{
  "n_layer": 9,
  "d_model": 256,
  "n_experts": 16,
  "experts_per_token": 1,
  "d_expert": 320,
  "d_shared_expert": 0,
  "activation": "geglu",
  "moe_layers": [1, 2, 3, 4, 5, 6, 7, 8],
  "router_score": "sigmoid",
  "normalize_top_k": false,
  "routed_scale": 2.0,
  "balance_loss": 0.00124,
  "balance_bias": true,
  "router_noise": 0.05,
  "scale_expert_input": true,
  "init_std_router": 0.00643,
  "lr_router": 0.00109,
  "vocab_size": 32768,
  "norm": "rmsnorm",
  "norm_eps": 1e-06,
  "tie_embeddings": false,
  "optimizer": "adamw",
  "lr": 0.00189,
  "beta1": 0.9,
  "beta2": 0.99,
  "grad_clip": 2.0,
  "batch_tokens": 65536,
  "seq_len": 1024,
  "train_tokens": 355800000,
  "steps": 5430,
  "dataset": "wikipedia_en"
}
Below are experts of layer 5 (counted from 0) of a mixture-of-experts language model. Rows are named router (the router's row for the expert), gate (a neuron's input weights, with its number), up (a neuron's input weights, with its number) and show model dimensions 0-255. Each number is 128 + 32 x the weight over its row's rms, rounded and kept within 0 to 255. Numbers have three digits each.
Before each expert's rows: a language model's description of what the expert responds to. This comes from a sample of Wikipedia text that the model never trained on.

# expert 10
What it handles: Connecting words such as and, or, of and for, often joining adjectives in political or economic text, as in "political and military", "Economic and Social".
router:136130162109187060150123119216142174136119111126149093085080084166137126147136129088087152090134115144078105130161106115130110130189120109116164148186120146139088164110144160127093180089091148132175156117102110061156184101101066150183164104133138117085114156138119104184144143135093109117081076129141103188145099136069135117154118142146172119142130066134113103090138094104152185137193179156170165165169097129144131204121074148187109166063119178147075117111104158126170148127119131170139141118164099151103155137107132141146092123114125088082117149170169174141053130089134140084075164105156103068099190108164130175144123132147082128187133117160130126082147172147108137197167124147111157115108136180105157121138173189168147135131170121096160156087143158158158094087093095
gate1:151123154129138077151131140110138126112113198142131122148134150133116133129081100109130122075085182152119134164119111113155121163103136140171135082078113174110084128116070153128080149132156135157114143110153068116087104060105150152076157141150155084138146144104096156178171115109110130130140124167137124181139157166098133166094183127123099103128153119130046164133128099139156109192132117144115130094101071167137108149168068141070086113169117099191197102120117090145144104126103055112135131142113128138136116223145140127194122195102140149121076115143176126170014083140091095099137069202088123134169096145158138147069169115162206133125185129117131093054131122107077109136133110134125132126151139108154167129128120143152116061067103192137151160126149089156084091152164094
up1:158183145159132125109178162115146105128125135084127148136114184118132127109171177151082066094107119167120111112091068143078145129143172053113090113113144089093189130117183156132155119069131068134132155129111107144130138149084167125096109162040111147123139106143086075168153092094082109133194119120121193140138185098140174150160105153168177117131138124162139086112164032111099183163103179136145125120156107093040146150104144166112154077204153171084097124155160163166152137135134141137143138117191101166139141092144088119073070134142082093148115156121124054052103102112148129175110174088113138186129108171111114106117096120155094109124127171123116158098094145131142150111137140126066142125103095112083127145121117188122090108089084137098182095125137178131122087146117088
gate2:146065037145124123145088083158140116107114170138126137139118125205152171116109107069155089121148172114082082130157155170201103141100082144103123120143148090122127093083126123122127136155105142121143192052148111090139125196118126135113152130141141155087092112161083152134116131175046075144103143108169192090118115062133072129091133100161134069137095152107079155185057102165118134119090128137126115116158130153118106179098082163124148158102132119123176146139137142136135160158102115133176120157139094131029098118088172104063112100162135139067141182111176101136140160159128133143097100173116153077123110109086101153110121132186106151119138122177078151125129146124143122186099154173139143139096210161053124146158111134120141103124110186124134116174172199121097131073160151
up2:122110097041126103133181101114143132091128134134202131163132139159090092156120129129118161148145135052117085111157109129075127141135150124094126122181138121176118102147118170087068116094137135133158165189169118139120151147076193095132147118129146107080139123161126086162121154137180085138163081153109124124193111059102095143054145146171076131152078124129196144089183104116150118153098164116095158144103137098126131143152142118136166112112120108165166102160077099133128169076056105161145134141118151145123123131158159105143154154153082144050056163126099115061140129182156110108145169130156140090168074160099127135184180172142115147099153183173058118104103139185138175133114098175094092098093075127115102120171100146127105105113099105152173111148123134179157114128076033
gate3:161098060103071123113080127112112142152150178121119114071104095118145135112157125137196191114095207159057089137112199123132140081092162127060125136145093164084208120108121126167106185173133123097145173137166161104079155102114150124159132131115132032172142164119116144116106127088096148124135128112088139161211106149119130085109124140127171087092135103138144120121144069112070140106127139122164148162137166174138123165101075110108122153092073097088141088153192114086076132137140142157177133105080117158166078139104147111060100108143129100143188133135124161142102176201129141099120120046131102183179161149093103098109140124123129169103171118160138147109094184085132131146158188151167141122111149125113104079108118148160154115088111092090120089123144133145074088153076148
up3:100181124139055158103092107141172108165094108140095106118120138117114125147101208114114149135173095094152136159176156141169115107176178102179161118119090114053153104122090126121144127147067153199169089155111094155129120124113153164127089098119095148142148075155143148164154141094154096073213135071120106133177165108148103114141114123148110155119152163161157151142078101144109135141121072180154104072068087127125083097138126119160135114105130084144128080147154132158132159139087142093101156111118120051145151146102112097144127172104104163123109109078175143172120188043134130181070120112062123165123095149122179113063135145123192132087117165097082118125153089201097153140152117136062145133197107137179151163145117150164191153115137175119112144149128157088092156176171153

# expert 13
What it handles: Verbs, pronouns and family nouns in plot summaries of characters' actions, such as confesses, frightens, takes, him, we, mother.
router:115105138116079081192154103167149232130112175077097110113135102107146108151144144093101163091089104153067131178075094095174166145125146097181162143161128173109142180128080124111109165183134134172164135091125168118120177120122081135127057072114168117129093173103091156148143114099078095130087112113144117162140092082088158158112166126152094071202115093196166146123117148105152097105128122142121130119131142124172125162129080094132149152109080101100087175063169136149098105114153188149148097123142113127136144115173148183177115107170069124151115162139162148153083086052188139129080151121147103120068126089147174172127135158164125128147123133150096096094082085147085196141186109147120205141126121139120157158110096159171165097110102131116104122141137151150130100093182096
gate2:127121133143120149173155074180159149094137129102143111134098109096179109123155148118102185149107111153113147134148120097136110070130139176116190065143068165111129189128135121130136123180074122128163186095147173119102137113183110122175144119127195120131150208052129163134069181139162111180144099149162154116108136136145173117106165166153094122121103114079172138140147154115169141144146178128069128169192130105179109157171099099081087157123131136142090131043132158133100073107094144142162111175183088130168148139076152126163090088106102177187063131124125101127134119102115053120104134083100139126143167104190157122099127087138177144062151159145085169169148068128110111161123115171108131123066063165109163130157099094098146131121094114187118158113133109083070113135099119
up2:134142163142155036166172138160123174126139136198161088136192146112169068101073161133123115085081112114129086129044106112153133139152091161102163146144105087096119091093112087140174136081140114183085124132079150170099128125158131106175123117094183116138072122066089082082124118195164136098114139039124133147076146138149148122124166139161109097075103144197103146160109106144102143069146116057108109119109195126122203150140157120159128092146068157185160155106152104136071145106173189138112127126103138180131106189155136141066127121154146168148140139109128117215131154122135130157149147116135095135158166173120174134121134170132111114103149158120145073126132103125108102077158118139164159130155182128141164081109132080121147101183143127100110189156124151172088100137128089
gate3:146113174129136148127187150096112131167077148115136121086144151127116152138123148171124109163191074059081153109116143151101122110089166104111138124093189131103133123136120079140152157106074093170082133165142131131114122069104096147098087116111095149109129194151136156148111132129144089207149094142220093073154162189123197121172143176150069122117116119113177103106130144130147125146169092170120101149140119142131091073118125102139102200171099099072172170172164123088164109119084155115107063094073161115103130119141140137126121134165096144140116192063123124139094126106099131120142099144110114118189154069167128099129174132133117133099109115143088120166121139116054134119116073022135117037124148093111074163068127144120061120130139116134154168110067121087109157108152172
up3:124106110131131116143115087122158213140101207056115141105126196103090135076110176168133107127132083097121137117100103170138095126183111180130155125174198157095138085076130152188103088156079118120112146178140095122140134112132063087126141106080048134124051178079120113160072169113096105126136112120076104160137135160143147112097110081147078158156177102122084126130119131100105131117114184064127122154126125134115131135114137132101152151127140103104155115152129140059144091198133143176119142145114121076123084102106139139104136081171109106149131165150119185091058136082115127097161183133135094156129091144110127170123144149091145065089227138165197096153129093107127102113160136106162176168129172066151161183165127143137120168167083123146101157119099071101122105112103114
gate4:125162086112132151177100144117129187151157127184087129056135128140133144137096132114110133090068152149132076136151062155161146114111075142157090074141169160068144164092120197162140143154158149144109162157103180112104143120092141123142118114167097145109079163092155172186211078125138147192138143117119125168129137108118174090155102117142171147150107135127064123096158144152129137169179171125098111148135139132204189104133076096127062175103157142075141143139117185127149186104143148198107157104074137129167155128113128154187090103098067106080151176150163182090087129107141118138122164084200067135090118131084156173104117127116121162144128131092073154098130118094116189146143130156109158166158151123126140147111124171180152147092157203136086167136126122125183104095118091
up4:127124168145144156186109127084147091149145148180087089108140108106116115143131168119183125112119212163118072124051107160131163134121091144108135065148141120091066139120133152141116129129184161175095223127156131123132150125136110120095115170169122150069075098113106144105191089163124159170096097056146118157107175119131118128145126090112138161131109136188177167096137160133137154165157127111139043072115128124175180146087116108131144132103145068105210118148124215137137165096122140147077139084101122102159132084117114170141147143096126111124123149145137179112123095147176145146165121112170099084121100088114161111072113149134144177098134089082090088118143118037102179082130130169094151149124160112136151168113085133147178112088147146146067126110162231135147175130130116

# expert 7
What it handles: Syllable pieces inside Chinese, Japanese, Arabic and other foreign personal or place names, such as Fuj-ian, Yaob-ang, Kan-az-awa.
router:168134152138075061141166089145140183122088164125169148171110173120103076190183090119086139062116141110092118162090097081147112132111124154145168138165080185120098154136088137135110131128149184119202142125140164117133176074158156146147110082123123121129070168110145105139161107122122107102161126142156079167107117112137128146137156134133139118165061005180102121121145130065180163120074151134114142103184095114145157152143090091193123132112106110103144188129147154123115146113155142144132095133132126175062146197143086170141119125102128069132110128128135144157108127109163072158096161121169077145152120125129140113096126106143123130111173050111101144154083143098088211140098075185089073096108118095175145150130169146182197098177160120125149150097170097172123108126145102
gate2:162061095110087095084086061159135130134166109117132152088124153138117150117125190080104107172077144154089147101164129113088086083069111101103187123141094132155088180080087112194093123127101143148113120085132162160113106112154090136110175107149144116139159198137096068105078098151075142171135111178135100130142088137112093134090101167120105156182054154108112098129144141120187187150148152113073195147133130151099145103152080096090147142145137123070100077152103170133119179144174111135126099103134202188173123136107054100096137166117125110183165132108115092110142119121125137106102120141117105090138131154052156133105110131121073149135119108165143111112115112149150080137069136123126121147120165165163133160212068160154099140140179122148182135148079125048151186113091154
up2:107126066148131121154094128128145101108113100093104088141112101038146145176122109109111110120107150153124148094143137130048045094113122119103221060135143096097176186057143107094027084126051179087040145066099121156156110120122109123168112162162144152128134150152109161143122142126181122191175132120133183108135081130112155123110141176161133124155101119102084136119156155080152121179130131110098168131134076139141166070100117110107157191102184121150127115136113151150096135106103150127101189128131080110147164146153114139180158173094119111140139150118139169109117126160117145087119154128107161102117162159117104221089096088104181132121118100125140123144137121182151094142124136143159119134209162153101165144185118176158111144116160125159183151177122162074105153156142172
gate3:097170167165117101105159146149125103217125150134089103133108125136147151149145152175144131168152152148127096128179160099139169142065167110166107208117161106146126147128120180145158127134066123148111151117177155091118179138125134138138153040107142163154166092184106131119067139083083177088124123125088141120118155080118115130101122106096119130088123135158124122107162078077061177133111136129111107098092139187094169150120128133102145149126093175073113157122122217106173166129055173101139066156145159092154148095146145135146152123124133137142128164137067074128119104127073146128161122096117142162140164112083095088163068124147115147113115126203121145110143149147173113117118086184083152176151171152127045124194159176163111141116184049196116182118126123089143130119182115
up3:107093166132112149125133144112118152088115096103157120142118111117095096120158131098093145117123088181132131098054054105129093116124137147101097125130084112084173088087123138067119072189194139140128121177124144117136132151142173079090123127045120077107126115137166138156141164153152158160179077079161172098140112129115093132067146115154094123110117139078131133195115096137128089141134111139096131123132159108133116184087113098058109115112155087114164147192112052168122119137088151126071160169146152084129099121127137175128148086094111145202125096123135119111134136102135175173173171142130134097109125049086066187103165162145195049161154116143163070150124053121153168101157143128161091140128057165128142160143085114122149098165126112188095105124105174194079122156150149
gate4:101093115144138084146135139128153136123127113091135163077138128046154133180158120103110089072140154161063129118163156052155141104168106103110137064140117118166100122103172149103161138064134118128169100141186179141158149152074121139189133133128144135130114165142117171128182086203183180116080108099156113092147090151122146153099081164135110102142106092186098113103030088190117129160157105144163164101157107173181131130080115137132122165153100101084114109120137137154083092105163142147191165159121125139142181137064115104204144102121153160106176138116160142144085175079099101179132188188175116119144195139119100189146125117100067175138164133107124103101095107128107111085119138170081095160132116135158184115097087170140131074101130185144142125151098119095113124109113143
up4:089148132134106104120137139073145127129121126151131230138131120052143171138115131092076062107163139137089119107178152061130127075132112152104145113110101154127160110141149140153190126087120121150176085141147147150145154181094149151129155145088118114149082157150151138099119095215200168105113127128097095101113119156138138167137061168195133084122119150154167111126096115154148162114136113149094170138190091140136096079079144096143147128162120064110132066133158098139090098111192131085162158154143134199131148133076089141142129158096095119073144144066160106143066216072073111139107130180110153133147189099130152158086156080134091169122166108134109126165129066105128104115112148165107046143123153091170116155083062164155098097155121159169144129116093114095127120151128167